Below are experts of layer 13 (counted from 0) of a mixture-of-experts language model. Rows are named router (the router's row for the expert) and show model dimensions 192-383. Each number is 128 + 24 x the weight over its row's rms, rounded and kept within 0 to 255. Numbers have three digits each.
After each expert's rows: "comes before" lists some tokens at least twice as common just after its tokens as in all text. This comes from a sample of Wikipedia text that the model never trained on. Tokens count by the router's weight.

# expert 14
router:107108154148131156166147140120172149138102144160102112100141122158154094081168173134132106113139175102111111174140122138122124118105156135144126132130124131124130127112206132148143064180145118140145131144123168161122125121127109144123093127128144142117135133103161146137103158132129140153112168184096170101137118152132086155148169127111113108138096085125146127146109155149141139125143084129137144070121173130155160128130121092139114114136155130068146125134098119132159148141113151107114118122125133073080112136117084126111086096095155120080122101121133127141139139122109105147
comes before: "1", "|", "=", "0", "==", "The"

# expert 9
router:144113149115120085134157139171118176129117117127157118070133136133130145105130124137113082088113145114137147107160121116148136136124123099176134097163116144118151121156090100139132121162140153158147103107108086098126141173114122121143157132116103113123094170149120141120106123137145098117097115137150127133138173119147122138104139142109109117120135094177108114115125146149138115098111130171108138148149111119093099173109129083119139126150099150146128118098136140102162085148125116144090130129130129096131123152109144119129145110117093115186158099129132110162138087151132145144
comes before: " ", "\n", "-", ":", " (", " Location"

# expert 17
router:123123074124134115093133071118100181155156157118101105152128115095110115127122121094085142137113117138182105103170129113095155115128141145127139154096090129144140111141120105143116175101121152128128097116139132139100145132119122115170120092167120131128123130129165152107105126152108112148146142098121133118099147125135129171166109128141096123106119126116126069105115100143145171081143116131068134146169071101138107155144126123106111128103088139095155102126142149154148180082094089125150080156148112107145126160144106110110169154136104108143152106150111107115134155166079096138
comes before: " ", " USA", " FRA", " ITA", " .", " MF"

# expert 76
router:155099074155179126140145108131146101125138105090096164115170140127128091137132141163113138128154137126116136129143121149140123117148098139177156127115111123135117116143145133161114133120168137117121120111149114116174128114169139154125138078100156144123113067125146123137127121121098067133125118110142182068137117108152127109089134134144117142137107098131101093094115111138098120179138135101130129116116136109199123159100154169109125134114120097175110124128162134132098146091126124099176109141148140118082135153137123124059102091142110148131165130161123131140083124131141089154
comes before: " was", " |", " is", " |\n", " has", " had"

# expert 33
router:104172114112172108122151114123121094119157116123092156130153135115137147154078172118098174070119119115136141132122136117106165175085132098106113172158099156129112123121105126110153138075129100085111141126071071146125098091110105149114104138128127128134130109132141123091131099119131146146121162157129099174128125124095122165116168116137079113102167145094127091130079114114147137161196150134112147137167094130119152132139109134089106202088103129120124132147114139151141148111122111114131148084181141115135115157139102131125118107128126122123125089143138099145150133165135142169
comes before: "1", "2", "3", "0", "4", " Germany"

# expert 86
router:123118116178128150127109141095085113122141105144115154122109134055137101128149145158126148106140132107125143122122140137164142095150136100091118145109064086106081114116086125090118104140194107114141104174132135089149082159111139111143104173144131062140166130155122132124136186109132113159204123125117087134142134131116113107162115159109105154121137142133109157151102132131145162100140155146132178162119130118120125140152116118137142103119121099095126138110131081099166144161127131132154131156147126137115137086122171117166150160095159123154133139122136133149179120094116130108
comes before: " (", ",", "man", "ley", " =\n\n", "i"

# expert 26
router:165149128100140122087123088127112104134061150111103107070132169115109136125119152082154042112156152134136100139119136121130155115104153129117184153090091125153156075152135129145110117102088146140117115178138140097113144093152188105073106108130144117141148156105133130134161136147167128161110095137100123126124154141131176134140150095194125168126110125129155136159119139131146124114127120102090126139179113086120130112118151096117112147123107130180158131135127145170105138126137114143125161139119134146125152149127084110098115119115127148159159134130113115138133115127103157124
comes before: " the", " a", " its", " an", " New", " their"

# expert 64
router:115114143138106116132152130168211145141168105122077133170097110117123179141113101129122109136110137140131167136129147104132127123099090081102119106128143131109106091139166139161147143117105103129142124118067152089132157177138114110124135116111132124123121118150123154117106113138145151144099143106120125095159121110113149143144130124110120099120098110163154113129108137163087085120160171130122120087144116125121148126137119155174165168131123112130126114094145128118135164108104135150115088110121140104159099144115124123116064132114153131145142125145124131152162128153144119165
comes before: " ", "2", ")\n", " Team", " States", " Year"

# expert 85
router:115129129092128116144109170106119126133126119122145113118111099141133146111164156106138084121156133163136138111131137146142129115140135120191122101136133128140123187111130074154132124136102146162149148123153088170114144115124122079118148137126100127133104124102157145111138110098120097085131137101100117141149118083163107088095177150119165192138104091138104181118106151141153142104128093085168135122177170134156128070104135146115135138171073142146133083123151126148103123135116152089116095121116093136159122120110106138149106135135124139166111133148112167134133086148094167125
comes before: "9", " The", "8", " In", " It", "0"

# expert 79
router:133155093164112116112138108131150140121095128190152144102134112115135111157151151168097129135110108109117174175148134069135060104148094129131139156166139145140149102150122138131092081101139140071135143127100119183166134114145124151140136166174112127093124142132122088093090136123132157142147114128179150093184107151097127141094113091122141114077099113097108119142133116112127131128175133116154115138132111118093111105153143042136130093122114151159123075137155117136109109135124113116097157068116120108098104151129101140156105089132142117135139132121128133161084136119145112150
comes before: "0", "1", "9", "2", "8", "5"

# expert 44
router:103129176145100109150148117152179094159112104147116132150131138145119152107150136146103128114100161089101124165142140144101163109132118121076118125132087114159117135152139107141139112099123139116169160088141129149114158104103112167074137098144150116093134102110141100140126117116151134162123173163117124142156126149114129158116115117113180138129139124109173110107135157107156142146133100091120146153134120109157184119131170149098118102103145150152090147121099120132150146160097142141183130094148078123083176125168141156109138112147132132105164099135106110146153132134145129102
comes before: " the", "The", "==", " by", " to", " a"

# expert 16
router:122083110125124164173152134132181116132124159165094122111157167119160136124126121115098103122153083153125126122109141117142136154119091124120142105141044173091112128128125113158092126157136095121129119128123155134135152137136120122139144138152115114098092144161114158124144171135115102171152183115124080116121096115128122134113141113114092119094172107090140156120131102140126092108108124126148126130139120105092139089165141127153202136151068147141165080151143158125154113175080133115100082086151108108132083127179114111099120149134168106100101099166117101083169154130102151152
comes before: "0", "9", "2", "8", " Apps", "Gls"

# expert 15
router:082091143129121096150137112145130190139113132134111130139116156106115107100107145137123161109159169168122137113121108102130110169174170129128116154096157137098172127118099118110107141081128100107097152125102178090156123116175084141108092100101142108147130118151133126102141115108082098130117134140109149136144141146163105130144136135118095136110131153106165151104130177148148113138147137115175142183096141139111117155158151149102141130113139078084164132140117131099141131111158140101106088119100105102097119135110125112136103126141101139147148137159135137087110170119142080123
comes before: " a", " ", " |", ":", "0", " an"

# expert 51
router:102099142123122146123147088170164148122143084084131121147089158090113121138139119156160140104112135121092158151105127130101149131105134116141156145134117155146179130110065160118149156139110136116084116125099109113137159117145115105121134132103162133090103096135171103114134104168049121140145101131126109133132132105122130185119146127127167125141114099150152156112157119168133094158098128143167108142098124120117142141133143134065116147116192141124110123157145164127113133138150105112140128129092127102164128146148145100099082124165139134115147120118151122143166112127124108131
comes before: " of", " in", " a", " held", " also", " known"

# expert 42
router:110128066126073141144141128099135089122149104138088122168135187156107125141165099168155095119147128121147131158141121107100133123157155113131155151137099112115103147125139153114147102137098113134121144158124152075151101152178075111118107103102160159115111169114097130106057156101138145104183105180062128109139195121146115120176120155152138150123144139181157108138163182130125129118124158137137116148096137100135135130161082100140098082122108123126134174135131121116123145129111123117138137136130141106137111141185113113122104111124139118161141109156127140143113140162139142124
comes before: " ", " as", " Total", " Majority", " Turnout", " by"

# expert 29
router:154139135134123135147107103122106114134115122115083137125144134120118075129130153139138134137124169165182118126129148118119134089123145154086134128118095179144105079118125118079121164129174170143115119110110141102113123139140131142105129138187148137113155120160138102122148137144118112129151123132115095113115116131122150129152109140117171116095170154106117121129126066109124110140095133105095092159098097107181155169140162159124124163090141104103154143143156103107141144121084159105160132053133135093124142125157104153118147126145142144150126132106145096119144158141108107111
comes before: " the", " to", " a", " in", " his", " with"

# expert 8
router:107137106108116068104140122077089114152150087073150104145150134151143130097110102169125130119124174137148135129158137150153156150158161126150120107142157152131105179135099111131124124120118128106119117079143177105100155151153130129092097149124161142144117129087108098153115095127120131096119091126166162116134137108089106081102125138124180107133130086108100144136120141132111115148071136168117129133105101127118113147165114148146113149117156129144106105099147181138161119128170177126143143097151119124107130106196159131130130115150092115145100103135136129141127130144154117102
comes before: "==\n", " of", " is", "==\n\n", " ==\n", " was"

# expert 24
router:147131117107143091093121137150073133097118115105119140089126169106081119119140163111157131116121171146116135193167127131131135144075156122156099153123126105095118127150125127131143135139111114135136161069120142122106087107123149107110094112137163188148132182137132088106118116150127145113110084104077119115133109133096170111128150143098122143119140124125127096092155151086124117141126119112117151143125123143124145108149166106099143093137201136109082142125160135112096139142186157122154192117092115121140146122141112143132128100096093106151134149094140152114133151159115145102
comes before: " to", " in", " of", ".", " mi", "5"

# expert 73
router:096140172116107135104168171152096139169171125122171121138123179113132094097128111171141192136136107108119153127160134114146093101152144088128110108139181168147119117139112131090149143114135143103129124108166161117100163088111150132135087168118121145132117138122089105145119136121142126102150117130170090149080147134109134074125106127115171100121113118113124127149123096121138124131100127152147132123114104133082134119160121177140123130117146185134157115130154129124076120147121143115131165102105111094151094060161134096114132125106108124174141113141128087135121113123124137101
comes before: ",", ".", ".\n\n", " and", " in", ".\n"

# expert 74
router:100176147125135114121072147102086117108133165172110127108089134102114114096129100113168121143121117142101132152144135121109150145108082097141107103162141111111128127168172128116140112180101067122145103154151115155137097096111151114146144064121164145134161114131090145155114129136142120135105087102160141104133115134137149103111134086141159103132162132132188163097146141146088113112143116149123089145149141106109157115118135092125096083119131087127108113117096117162118123109138127124103102159135113149113108102107168134120102095114108147127144106116159123139133123131185196088
comes before: "-", " War", " School", " Arts", " Representatives", " Trek"

# expert 61
router:149145103108083087144128094070099090162136133096140133105124114162110106097138101160135109155125112129114108123172106167078167104156145154137140129154137135138174116137122188096133129110107155121134113075135127130069137109145146125137121160097142135113088083134112158160121111161124149101190136111165123134180146124130098093125134128124150162195123091109117155152127125142126146186089109144125111104094184172129114114121135147103082105147144135163145138158138114105097089150128160126146163092095151118127095103173135144097120118130129104134097124146107097117132109116127130125
comes before: " of", ",", ".", " and", " to", " in"

# expert 89
router:100123066120125095109130172112120126118128126103145134133121089135131076087129109139118123134137098121166150065157122158156106137100093113128151087113111117130148194125118103190103119116172124123148124163157142090100149139167104136120149134152138129137118176101120123159093106148103158083163136127143135124118114163127105093113150164097168090148136100088090118087148122138120129127186144136114144175090078161139171157160077150143171146096075171135110157111117117121132119153140157127143105147109144123153083125143156143113146168141125127121097084125143104130145176150109124100
comes before: ":", " (", " -", " –", "–", "\n"

# expert 22
router:137107108165101096080130147110132090126126080070123164124138149116136099090146126147155131140138163126139159125099131085178123150149142112122126134161115159124138174137128112170182142108158122181137102147124136092140128128097135131129126202102146135152154149102106133166156132130150154190142137123153108139134164129109101074129083107098098145140124105105116119144128117102125150103158122117121137145087095110109113135134164157148141151086089119130108122108149144139133115132128136098122151172159106151151111096080139100128141100126119139166122099145166118145119129098113165123
comes before: " |", " |\n", " (", " &", " Racing", "*"

# expert 58
router:180146135133114126126139118137148117155170082127110105155151125165156167128157118100158165139136165108127156132138166120136103106153148118123173108112086115113124185155111117152136149097133107125143153132119132110136143141157110105120155135111097124131106121087154091148115158138117149155152173100079136146115132103121160092110112110096166103128126136169116101115101148120090141160132177140155113105105125179126150141160150121093123075115106149116157125110137187108125111163110091102098106113125099093130176141143140160103117117093124142157110134156118162134113119121118127140
comes before: ")", ")\n", "),", ").", ");", ")\n\n"

# expert 5
router:144105127147112103097170145105116088108126091096136153118113189088165101132162106162150143097157152142152151111137135140166120120107112131132128152157095120151105145123145133148089111126153077094148121065125142069136135151094137118111137159117147145082105131084144140191161120116137160169159156156133065117128195130169094122121094112121112197138107146089119128118133127137154103172157098096125116125090112109180117174164129154112143149099107146155124154127154179129101119157123131109118163131172109108117098097092150137146117072130092132153137127112169176123092137143094145121
comes before: " |\n", " |", " |\n\n", "%", " ;", " (#"

# expert 4
router:150104092138127115101130126135137131097094149098111157180120085076124084152083135118112132142103139185126136110096130157125099106126150140121160129168168117105097136117138112139100130156166125152122138121124129155176077117115141120103118142147119172134136125114146152114105136116128142117114111151124180137131101151122092088132129123143129127119124159161128138129121122109139130173120113114131058145132139102135130114123108104152120134120084151136104105147107136148102083156111115136128145136133123177084155151096098112181087130120133116110158134138144142131094104099153218132
comes before: "7", "6", " the", "8", " a", " la"

# expert 31
router:144114143118094103124117127111134151141077124140125149140109130085178166147134101126115115134129095157124126078136140095108111128134162100124149128115150111126137124119136118128177108154118115130140095128080115109091130107100093141076158139142123146085191135159098102119136091132104128131166158124189123157141122140110130142129112104154122150155134205125170149141136162118103142115129095112119121090154139127111129104154123143117092103107098098139141147126116176123069077125124131112116118082129149108112141143154110088110138118151093110115181172102137128106097140154105142093
comes before: " the", " a", " to", " that", " his", " an"

# expert 18
router:131094093164140104119138119106085134121170147077114119157116135137100095137095133131145161135154125145160167182124152132170072096137159115099096125150123131157127111134095137150125158132177145134160150144110134112120147153143105162164147111105106128117123126128113127154088112105118131180137121155113168122126171093151115125086137162077142108140118114135114097121118120121132085126133150117104102169105135150134107171125139098099164144126083126106134156122116152054121072136137165119151159158165120108124094122125164113132139095093111110152141143165149141123136125130106129140
comes before: " ", " (", "',", "–", "'\n", ":"

# expert 57
router:144086069111128137144138124136149094126100171155109126135195169119124109148133105058130110127140172110120148105133147165149118127104158168158120139113143133139113128125109129139105138136109122148135106147097161143129164107110110146165133132174115144110103146109168114153163124075128148169143138145096119087152098115157105133121084162072092080116133122108102099147126105121155120120139121144133151146103100115152157161119111115166115148117098124130108085121145132105122103175105121118117103112192157179132112141157132098126122115141136141114124157070137163086120136139093100099
comes before: " |", "0", "5", ".", "–", "7"

# expert 41
router:132127171149123126150106104140127083143124147140107139089133156108155134090120142136112103146091089111036109133162156120101185124146095181159118107137086109122115130137135138139141127115080086136105090116171128123110142131118126066089132135134044132147170163107132107109126144118177097094106171119166146173100086113114154152074123105145158131141130151087140160155129096134137167121134097133093108140133093141140136115125115141118157171121100136157145134105103121116105104140128148118155136110153158146136124148134090160160170083163129102143142132132131130100135116104142131117
comes before: " the", " a", " his", " and", " an", " their"

# expert 65
router:101118153111134094126132131119126110127151092109123142088104099149137140131123126132096102108136090116157171149111110128130142141119104122118174130186130132093139160115151083142126140093123101117143138170185128143120147096114130097142161127105129092145094095130113149168092147122128123139130159116162114146070171071149127103121102088113136099129084076129100135117084140126130105129106097114124148113145133141135117106142135127134119102170119141132093144132127101141132145147121138135143105151122143146161081145150146120172099148137088107119139125147103137117141125151113143135
comes before: " of", ",", " Award", " (", " Awards", " Best"

# expert 12
router:115129113129121090111120148149162082116161123139109115151131178133139119128134125168110150178158135109152096110130148124124126105096172157137149095117141108091097081122120133157113178123093134192106103089139149095138213142126125128143124154141118170082130095150154123117141084086123121123138126107146099128141131130104098165173124156096128161111126154097134113124119133130114103125133144115147132135123149143100154117083160144165130108099098134103131159099117140167127143153121132152121092096143114172109142162148103170106125096141075126162104141127119149137121144119167115123
comes before: " |", "0", "5", "4", "7", "8"

# expert 3
router:104119108103072136116168122151144126113090141157134144142136154101129130105118154099154133089129118190166115105149148126090125143121142126085129120124103111088118122158169184181083157105146110099078155124117143169137131186134128146096116114144102116118118117144142134125126132108148150159088127144141128129098148116112134142110108170096117126156186073122150093125122123161131111128153150118108102159124092083153157136147107121142153118150113150133156082097132132130156161135120145102117131083110123120131132147130135140115113176114122141144168123099137130116097139130116074109
comes before: "|", " ", "-", "–", " W", " L"

# expert 32
router:115141106173117117148167144116121115135116130094115143113163096096171129182124098128119146126144143102123125136117130140118132121122094083166131097129152117127108140119149094161121110109164134149163125119135144133103165116158144157138145125101157124149117120094134149185129128148112135113139144154129109148150188152124106118107107114107166138147116115103138118150114114081115119122147122152135151196111089161112103140140124116164160136102128141106120122052159154136119154127178194117111151163120108124112077112127095102144114144121114095136113105160115168131134143175146175118
comes before: ",", ".", "/", " (", "\"", "\n"

# expert 49
router:114112125163128141111164107160099152118133137128124098142112105149062153091050121157128115140135137112131115157097116158143106151138117138155155115164144106126121119154134128108091151123163136110138154132108092142104108119135151130131104140184128119123142153154129137108122129184170113120100133141145133134132062122134130167150152151169085114151140127144122117120087115136092129150162130146131118112108113112125120119097122130093116108142143081111126161125119119119148124123140105152164097123137168072147117154184136107121148136092144102146082148110124167090148155142165131117
comes before: "1", "2", "3", "aged", " Died", "born"

# expert 72
router:117104117123111120109104136068150105149128080121158138129133105101135112131123153142137155132146132117113112135149146107151129158113125116145121099099141129134134114192151085123092120088119151103168150088111108132114161146163125140114120156133075144170124076112152123098137103096084118099140121156131119152138118062150090112132141092107100117075138117142079116121134128150157116155163107105109153132134105150098139109131083109127111149126162127130105129154141136131157129166140141096139189109141115103127125164123133113114129141152132090101082130164140120194152140139159148182
comes before: "1", "2", "3", "4", "5", "6"

# expert 87
router:123154130129140154145126101158117117139066103105110148055109146154130115131160164115152106110117150111153132123114128183121155114129087139089136126110141144123174092117129111112131077152145158146160134120110106108158103138173116115108095095128146113126127131143116157111116166121139126127122149084103162138137083126108135126117123154098102099159110079105166132159172110097103117124114138112129099157159115158161126119131143129121116102139115122126139136139119123118083132143148149114127109107121125131144130124146122166103167113146158111142109100134158149137158149111133150110
comes before: " by", " the", ":", " \"", " on", " a"

# expert 68
router:105151122130126154128143118154109119136155133099090108149139122176075132099102168081129125104155118102151125117146125155129146119079089159103138139128123129135107150134130132161145141074158108119147126139142147123133129118142128124156182113106097118086124119108102115087105153128139181134131128136133126071137146117152054153137128147116133127128120110121143107108150095114130101123110132103102119170113139139135124130155148164077151146142148154141137136108081133106162125121089162154148146163150103136122136150150131108140138147169138085129151131127129122136119131138104159094
comes before: " ", " of", " in", " by", "–", " for"

# expert 78
router:104114139115125146149185092133172167138156135119104119159140125130137137129144135137122167115086118129113131107131148098159142151103116110133150140130194132096154161071124133120103130135131089068181157094116168154103126142143113131146078131112077146158132124090148112122131055102128130139157122158105138129132138137087148172114115169153127111167123163121113078145145158142142164118105144157155158125124104149098121130089116119144113125106081098104104122084096105107174112125129160124122168126132124126123128153138117124192072104134131085089125108140109109123133119109115114137
comes before: " ", "|", "%", " +", " −", " —"

# expert 10
router:136110126147136107140134156180147164120103105103120139145194116144138165147121106085131062194143162081122119126148124122150119115145132119174138127114168109154093136131102129119153147113104142147154128086112146133118163125131112147120137137115084130153144175116167106134096133103109134144081120163140106115141094075128160150116132142165127113116145152161137116108143190132136149134113136119168130133156109172107156123110069116089108107145112097119136133108144119126133142116112140115122105093194137129159154128073121134166127117058121150119097123136087146172127108114141121119
comes before: "0", "3", "8", "4", "7", "5"

# expert 27
router:142090172143151113116105155088142123100130095154094130105146106123116128131140116159134152108124133106113156159110126142155148150151131090096136153119115126136130100143113114145129137123149133136147109125120108161130151109089136107104143150141138147119113119136094122124121131152129127090131153070140117144127124118154109164142127172159122117173110166123126182106105111133094111129163129104150124152127097088098115114149107118117088126154105140152119103157119177118120138102095104153108094093103141084119112152116112141147133101119116122126116117171121154116052145152141111118
comes before: " the", " least", ".S", " In", "C", " Education"

# expert 80
router:119161167096096152093134134098121102163163124086141124150114132129141141117154096110143151137142122113127161136107178137124146112134094133167164128130120157148111126125098148121118142095131108103108090096158150102124152166149112144125113159120151169096076118095141125114108144124162135086172125125170125109142092109141097110097142155113117115101143092118106134130154061174104087156128139125120129136171097144149153123173147139112101121105178158132089103095129125151131112155147131146157149106166133076136152118148177118081121130112157102201117143123130081122123124133140083109
comes before: ",", " he", " the", " it", " she", " they"

# expert 67
router:129162103098108101141103145094142166100147140139129159154132116138175094111172101098185137153144098175151119093072122123084116114086152103137152153102126111108111091119140158102132129139166095111127127165088128152143134097112108109136109163143091114133139143122129147086138130151138134136140144095125124152169147094168110122127114133128196143181141115106137108136088091165112096132101149088103127146135163127069148113149130145108151118150106148104139099133116132138120119114117133122144158121150145136148128121120144145137131135107140137132118153099142167107075082089158111111
comes before: " The", " He", " In", ",", " She", " It"

# expert 53
router:116115110152135105124146160141169118134127150125094149169166151138106179107164131111139151165139142157117155121111079097129110109097140132137142094087158137112126152120110128147167072121145078152108102130138097112153142159121140155182110099120155190115130149125131097146143116085108139162106115132120161102171166145117115110147106155111099124134118175100087150133139112189133108125138121110147204128143137108124100157141155152163171145102111111112116110127099141139080098127095142136127147142129128137126119114158168132146097143151133174106174108110132127094076106124124127124
comes before: " |", ".", "°", "′", "″N", "–"

# expert 84
router:105167135145131150109126115172094149143167140128139138145132123106125123111116122162150168120181155086123150107101122158123116151175135098136102108158129113126106152118108080064179140092145127102135146134146109145133120064096162161148122148174155107143162127098119085112160157106128109082125127123157129124101137107139099080139085157125131131161128078107127109121121104116136133122082100162107168115150119141134086109145125095124114112098162140113132121115120119138155137146115123131150118120118107118123086081157138131143119114137128115126129143136158138108136105150117121109
comes before: ",", "'s", " and", ".", " was", " ("

# expert 77
router:132113121100132122095088116154132130121117105143122144127109124207153105153090110142118108142148179136099100154101154133111052120137152124141151116127143120127110120147093162136111107144200103142107163120109144144129103113134131126125171133172099122128102138112145144126090127132132122113114113136126131149141070138078109140111125075153125157116176110098148129147161158112086107143128194110114131112095155138156127109131147070102126071130067130131118108146162077144088114116103143162110139119113139141099148119100120148097122129139132139151156138115151110133137082132136074103
comes before: "3", "4", "5", "6", "2", "8"

# expert 94
router:104155189113120120102123139098100161105158122090112138129144112167118128119133099123143137114142143088151156136155100172082095135141120172125114122131083125119122131149130168140144137102116108118166126135113083140119120090127165110152163092092092124145142143136080156143132161166115137127130104121122112114134124111139106155138145164147138131147094124131117179076112097107107125149073123150116153133082124144148104138067130139134124124101177093105117155170174105078198129114118108141157137117120119136096117136154127158142101122141118110081122115129122150158115161097159156129
comes before: " of", " player", " and", "\n\n", " in", " for"

# expert 23
router:095103101145128106101160145115102131184144144096077175149127164097098144134143131122133153131142085141176098139120129123123116130138153181159138103118104096106135142119108109172162118109173107092139121097119123111160163110103130167143104118140147117123102110086093126152112177093098121079145134129144106134137147132150097116116121113100198156141112102157128111127143135106126131182151151149129131153120117162157106130166138155118140156098083141128140133108106109118096123156117163143096155120116125202083143142138191107120160125125107096147115155142167130160084114179106116107
comes before: ";", "–", ".", ".\n\n", "\n", ";\n"

# expert 11
router:089081154105142118174125092161145117116130097077164110151102160130110169097144140217203102144137145142137130114106148143164125124141127089182138112105128125114098139097129158153162126087116133132109139101149190117160133112139113143143064156101122128078144138101148112126175154114133115123139115130125135116154131109128093167118109130125134124162093141114124153137143131161097157160110095121110093139152114130099137083168134153121116075119159145098117107124110154089124130145114154117113145100119120141114101123117150092174117133157137115127181099141120099083101109146105092126
comes before: "==", " and", "===", ".", ".\n\n", ","

# expert 91
router:149117106130111102156089147149144095135159128179157119126128130140119118087166094165114175146154134150118117195123157122117145128126167144095112117106158115105115122162161157128113138080101091163070163116152145108160128179130173111176132150189163113136101107159140154149167125103094103111119113136115165117132165114142164084145171144126102126085159172133168093127123117148164101146117158096142084086099161077152141076146133126129157149111121065104117097108168109148099163114143125122106129142128121144104139111115086107133188139106144142112114143122150125156161154109186141153
comes before: "9", "8", ".m", "ick", "ley", "st"

# expert 28
router:163135144150146123108139162109144110175105141162132149124136111087106145125132106119157085154159105133077109177095106140131132162145151144128141130087151141164142113151134122116124143136130126132152127156140133140170109094146145106125110082114139089156121108147138147118156139105090113119102123119127138117126114124107113134165156107137112142121113152143144170136117084131101131176136141103137155132125168089112146102105091113087082162133175119146130162114157134119110136122112092165150106172166098112153114102129149128122111116143126139129070119080140164147140143095106087150
comes before: "2", "1", ".S", "n", "k", "ch"

# expert 35
router:075104196166107140096140167093100138116105107068163120155141067121132118147161120152136089099071127140122120132127138095167088187114129148157134104126132119108095106145096100132125133139153121107122146094086089122147164158148101136143096133104143106130085115135082147159124157105116128099109137161165142092142150138111106107133126126096144119116155129215138114106142136148130123113168128151178151155107095143142131132114138150155132183119081086118154101133133175110191125151118151116121113096149121103126076134116133158139191113127135116147132105105143124142138116158138128125
comes before: "\n", ":", "\n\n", " /", " (", ";"

# expert 25
router:113117142110073128104143144132118128142151138166120100122149102138133133155096110132118113130138145105140157150131085135141154167148155120134188078142143107136130176125100073179128150103143117126150097144133120123097080081133168154097157141133135149102119147128098098117099069130149107156141071162143112099180176119111100157085101116110131117118134089131121118165128134103152167089138172129122127129115123126139098111100166145095137092102120148155142128100111121121122128173132088143167163132173156124092109140149137138092134144139071090153113130090143135142090173140114190108
comes before: "-", "|", "==", "The", "===", "In"

# expert 62
router:141141112120127127076137114130105125110140139110140128123076169112091159099100136158134158101143147129157104111187132135094129131112147112141138169128128128134128129158101130108093145145109100117148101116143148118131148133111146107129111138113096116171111133100126134158153160111173142123118141124159118147106144133117102104142168127092148124149140090062126105117139145135154135117108105081186092108093079103162173130135135164113159082107135146140101099185170131098102122167116135109118101134114103121173117166121153148157111135116175114186096116142159125155160111126134169099
comes before: " |", " and", " is", " was", " which", " ("

# expert 50
router:163153155134119131114147129137152097139127072113152158128151075137100140130144111146124137129141151096114151130098121129116096125134155098128125131151122139118122132130110092093186144096113148093131117139184131131102135156118176170148110156149154152157104103111095104161091082134117107120122126110171160155121170126108141115100123126104162127124094121116105102180168149140103148101124152139105133114097123121114188126117114110129123133116191136171128121110148124143147121127142113137149138141108130151158095066137112129143073104124091073106156153128138163138113098108123136129
comes before: ",", " of", "'s", " and", ".", ".\n\n"

# expert 0
router:089131122118168114147114148113099109116156136114093105160164124132119112128146141130117128076112139113126084113134140122139105156104175124130146156184131092155110122127178125128114172130114071124140152106095145149153131187143163158159078172119131116143146177177157091150136133127093166140095117133118119146146118163118089178102120171110099147147108153127085150148141121162118133166147181121111095130142137133140114115069129117122136145101136120114098113155137145104155090151106138150127137143119117080134158135116114139137118098137110157134159096166140083117116161134100123087
comes before: "1", "3", "4", "2", "5", "6"

# expert 52
router:137104122119091116101113141149119144102116145142134123123163152148089163133108092089147130119175129127130118101106101108109124071115151126171130146154163113135120140115123123131112114125153120142131098097152118123146142146108113109128084097149119130102144105092154107126095116129099114141116127116168140125141140151118162077115115161101105113111123111136115176114119103085144133070139115119104138124149085127125139122133134122092137137124155141132131115145136157109094156138138130066127163111108142130121134138112098078103164123132121157156108111129153129110070118134104140136
comes before: "0", "1", "9", " been", "8", " May"

# expert 93
router:130121149087124108097136125126127134156144110104156117099137122107094137151110096131126153098075183147150103110114127105120110097088161167132138173139158161135132134097082186124131151136121143087111101093135139121076137130150109131167094129112161162166104152113144102117108115156139120109103102127099132168130125142094134129155128107153155104137154108103119108090104143106154135125128142168080162125109085122125135162110142155128131139126103144126130164150147165138112125088141125132148130103138112135120151155111080141087095151068072112134151171096117137127122104158080139133
comes before: " of", " in", ",", ".", " and", " to"

# expert 92
router:134091122128154148095138124110130105098047142148129113136091124120145136147120145106134146117100161108059159118132149132145141127107105102160162165150128131086159166085126119189123134124098126116120127138131149110102169174127106176114158140127070165133132169124147131114138101098174120123108110116126163139144119143095152144091122098114122148138137128095141193114115160120142141077175130154116148104134124108102091140156108131141113148145085136125129090124090156168117149165127139125137183059144138102108147144143150105090166142129099120135144118075127134110119138100126145145
comes before: " the", " a", " this", " its", " an", " their"

# expert 39
router:167134128129133105112120096178109120164141116120169143131125152108104143168106141147129142119110123117145093134118090111124139159119078135146080137144138148132057135150139138127187153132149113139152112110168160192089113120120166095156164143148165165115168147155115124170136135122087100085085128098147129096129146144159121116141114075138134118092117114125125150111161148164106099094103133113123163074133150110111146113106130139115156141142133141157108093133150117179122114134095111150114154153147157138144138084105180143120128105113121126114088123147133118109178163155132133106
comes before: "8", "7", "5", "9", "6", " School"